config = dict(
    activation='tanh_gelu',
    normalize_top_k=False,
    balance_loss=0.00289,
    balance_bias=False,
    norm_eps=1e-05,
    init='normal',
    beta1=0.95,
    weight_decay=0.085,
    lr_head=0.00748,
    warmup_steps=416,
    seq_len=256,
    doc_mask=False,
    dataset='wikipedia_en',
)
Below are experts of layer 5 (counted from 0) of a mixture-of-experts language model. Rows are named router (the router's row for the expert), up (a neuron's input weights, with its number), down (a neuron's output weights, with its number) and show model dimensions 0-159. Each number is 500 + 40 x the weight over its row's rms, rounded and kept within 0 to 999. Numbers have three digits each.
After each expert's rows: "gets" lists some tokens that make up at least twice as much of what it gets as of all text. This comes from a sample of Wikipedia text that the model never trained on. Tokens count by the router's weight.

# expert 11
router:496493458444488526529454562524516588537491462460489520426432453533445546442473453436519524544490484493481470435521488510510555565534547537518524410452536465495460546511495458455541554471519509525487534460395536556554470535571446453459554530430494487438483531578501535518538561477496489565470457465560518472472551529568573485525520515482539547470491522503537546510529443571540533564474508543509536494458523468444486514512493485559517515557481545523512532462574530525524528517484542
up11:475493473483457583512477489432526551534414443543506548518481586558459478482489568439517552502548510560459580414534458559512482518509635560516545507521484488501488557500476471491496538509513557551487564497486449490650472473494476412481518479529450515504496581567481566481482500476509479584437492501486476415484506525530518538522488475524546507505452547480471569569488451512466520497478522525478554514453495491498511484503545512539495534521521516530483496515533529521519528457465498
down11:499553552518527520500492512552537440461501479494558496419452444441507530471509543533538478515460514520539446497507566426432472490463382510516496448491483514484562385468468539466513504536520496483555504535413484502449506508473495532490436508453479477463456515425407488513510492409392530500536560432541549500504521464494422533506463499491539445520540488480599508467448497505503478462468488552532483576541474550477481503519481500476505419483457505465539509536513526477493455537533541
gets: " was", " is", " were", " are", " (", " \""

# expert 14
router:499472520450470532544442508494534527556502467473480527432439456523448556439496468472564547545471470455512452443544454475490565560520543549501523423437554457488477528541538457456547547446497520486493531453432528585554474520568457482450545514426497508428501513494492556507520533483463521552472459517561489486438542515564587523551502505473542514464479515540552522481525436573521548566466529500475521500472518442434468505527487466544529537495489547487532493445570553555547525496473548
up6:480563460479473539512497489465483527477501476479490482446475470507432509504516457528534508535503432549513517417498438516489598473562506524532512459434514492515462492510587546451474508486472518472508540536485443501510529538531422484492548526432513489412487552490544598462482484506477530513463506525558505478440515533576542560465495471484546509429512438518495565438446491550557551559482480513529489521502547441385462562442408409531546426474486512508485517468473524518492478475531512
down6:491512461495548534505496508532539505489414523413471508454551466482513539516470521448512547471480428548483456544508503528481457525558535502594521464493519502523423467438476534560521556548489471574498504477452521492410483464488526510477527476548518524428555520512425453457535458538497499477509532555517511493415493451562547515503487530437469490479509406547424543480575527491482499452533512500541507507493438581523468554427524502464556536473546545492447528467416545510512449477443446
gets: " and", " of", " to", " in", " on", " for"

# expert 0
router:530481492450491526529431528520531551548484456476486529429453462502445564444510448464555531540486460475526458452551453514503572556517548536519504409444541458479475540540529460449559541454510527528505540442421527578556489536571463474465542507430506508430502507499510554509536522491480525558477441477587500492451541515568578531551492529462543507461490524532551524503535442553551550559479526492497528494485533453426447503515486467529526519491503560508510502462569555554549519502476552
up15:485557474409498598461416451501532507534497529516467473501488540439470578498454493433527492525451460495485493382519433457492502463536568542478553444576536521466524516476461501464457523476532568447498450519532579521508503575516466481511556541510480518499491499501480509502519481512500480485526551472526475413459452498513472518561483520503494548413457541469460518423400529535504455503484518561509480558492461464444511527458429435514477517456475528527506505449526551576546523518460511
down15:541492478469487517485477533559501568411462505497434465528517464511488542524487548453597495483442554526486522568490475472531455441529481472533514491547458542450567484461476507471510461512567530502528447535537519500574585470485465517501474488503538461532506486468501486511569468527432454495526501394504550495617511488474382571498531463452492566470542524468501508470525548522499483486501526586493464490567512408478468506470516498515527431410542513537478487531477560544537474479472498
gets: " the", " a", "|", "'s", "-", " his"

# expert 2
router:495488502451452536534439538508526541563481465476476513430431461517438565437497453470549551532487468475513461445546461486503571565526528529535506418451546468479451557528524449446556564456472522522486520459437534557546482529584475481465541510443524500441508533505496563515555533478478509566463446503581488474464547542554583529549480509460537495473478528536549531537505447561550509558482512505496539507460525463435473468530477478542546523507510566515542474457567543540540542505481551
up34:491531492497536456491443552512508586529542477444474526448425442555486478504455545540585536570490431484561456476500474514430574534452531503523477436461498465439495506494469472515581516439477408528454553498461437481500500514579448486458475579480449564506480464482494563497490502458517485464521458510528485480526549530544447511487525508538445423483453493528563484421473558541549488473521529460500526530472414505479469540499479432456487512523518491487498507533563515551572515537458544
down34:468514478520591395519478488499481443458515454526513512547515540477573466489470585414544506512531483489475471478547449536521479467461489539488534491527512537483567488464496517523600492515432513551459561504535534545527541522549427486560438446429555519532480489512487475495549525480492504504508512548541445496477458465516363443486505493498489485504422530494469506486519541546542515543520425472549492482527527572515531511486533515443421487555519491578499540549557575542546517483454503
gets: " as", "\n", " and", " for", " from", " at"

# expert 6
router:536484528455502524541420506522525551564496463468478533422448453513459570444526469472554539539494444483544456469546436521502561552497530553519524419462520464489472532538525459452538540430510538546508547443420537562561482522555455478467548511413510499439495504496511561504521517522499532534463464496587502477438544514558583542550499526481525503459476545519554523503529456557539544554488535466523527510502515448426429511499493469515527516462482560496518502470563562568531494492464552
up6:436566428532486473494437487466531499458566484483471466473476465513480519483536447481477513506479478540561517520498430487487537518524543550445424515424560527513507510467498542476512486466508458591538460556538512458494507524551452510529541488460443465430534559575503619488489503457525541513478467544535472540413466576554594492480530512463519480517524536482510526409512458509505492528478536458484465515506573485462521518486486478525468425446475516538485598443551512547482539421538513
down6:513540459577489528475482570571453433460507501521499515484472572499495597511453513422521474420439514462558515580458531508494497496576552489551487486509544529500547508413472526514541526466494467517507538551409535503464566463495525471517525417517471515502560494504467449455504542522501461524496531515488492474450500500486481539519472490456447535518426519509470508534511543461538502499538559533539450574504532669542490566421476486508452476499560551484494523475522512475520470515511530
gets: " the", " The", " H", " M", " 1", " L"

# expert 13
router:516507491445486514528445533530526553556474460478483520410438468515438544436503459457554553525482448461528475450533459498500580570522531541519501419440535470476463534531535452452532570455511536535484533439443545558559493503563457479474555502431512508445486523511498544516534523512479528572466437484586494476453552518554580541539490523463526505465492522518547540503529447562556536563473508481499523529481532443429458501528492471542531529492525560515518485460579548559541530515482544
up11:481426429478473534515479537454528461584461542567469499458519558489496478459469520439533544533536522508474447468514524534418527580555624547561526489503492469474532554480439454495496528499497468561440509444526450488567471488472486464483530553563550491517450486497438516500551494494514476539512479548473397497458439581476503555469519501482574530519510434454464489546553467485513564542452484527466485448518524482405505571521566508501537457533527484509467474482540483537520489477475484
down11:503537537475579496530491474466565547469495453452528501457454560524501518549563545526436484454460446510530439528503511541437460454504394493523464433498511513544531416481482501491516517438527485478516525485427519513472501470604499554479485455473399516460498533508529548510455497478497492512469546474546515501462466463541462514492466474501516476445538483486502437504529453574442538464531476438514503512540502665472534499483488495517541491500503420492490451470418428508504437449528495
gets: "\n", " He", " be", "ed", " G", " found"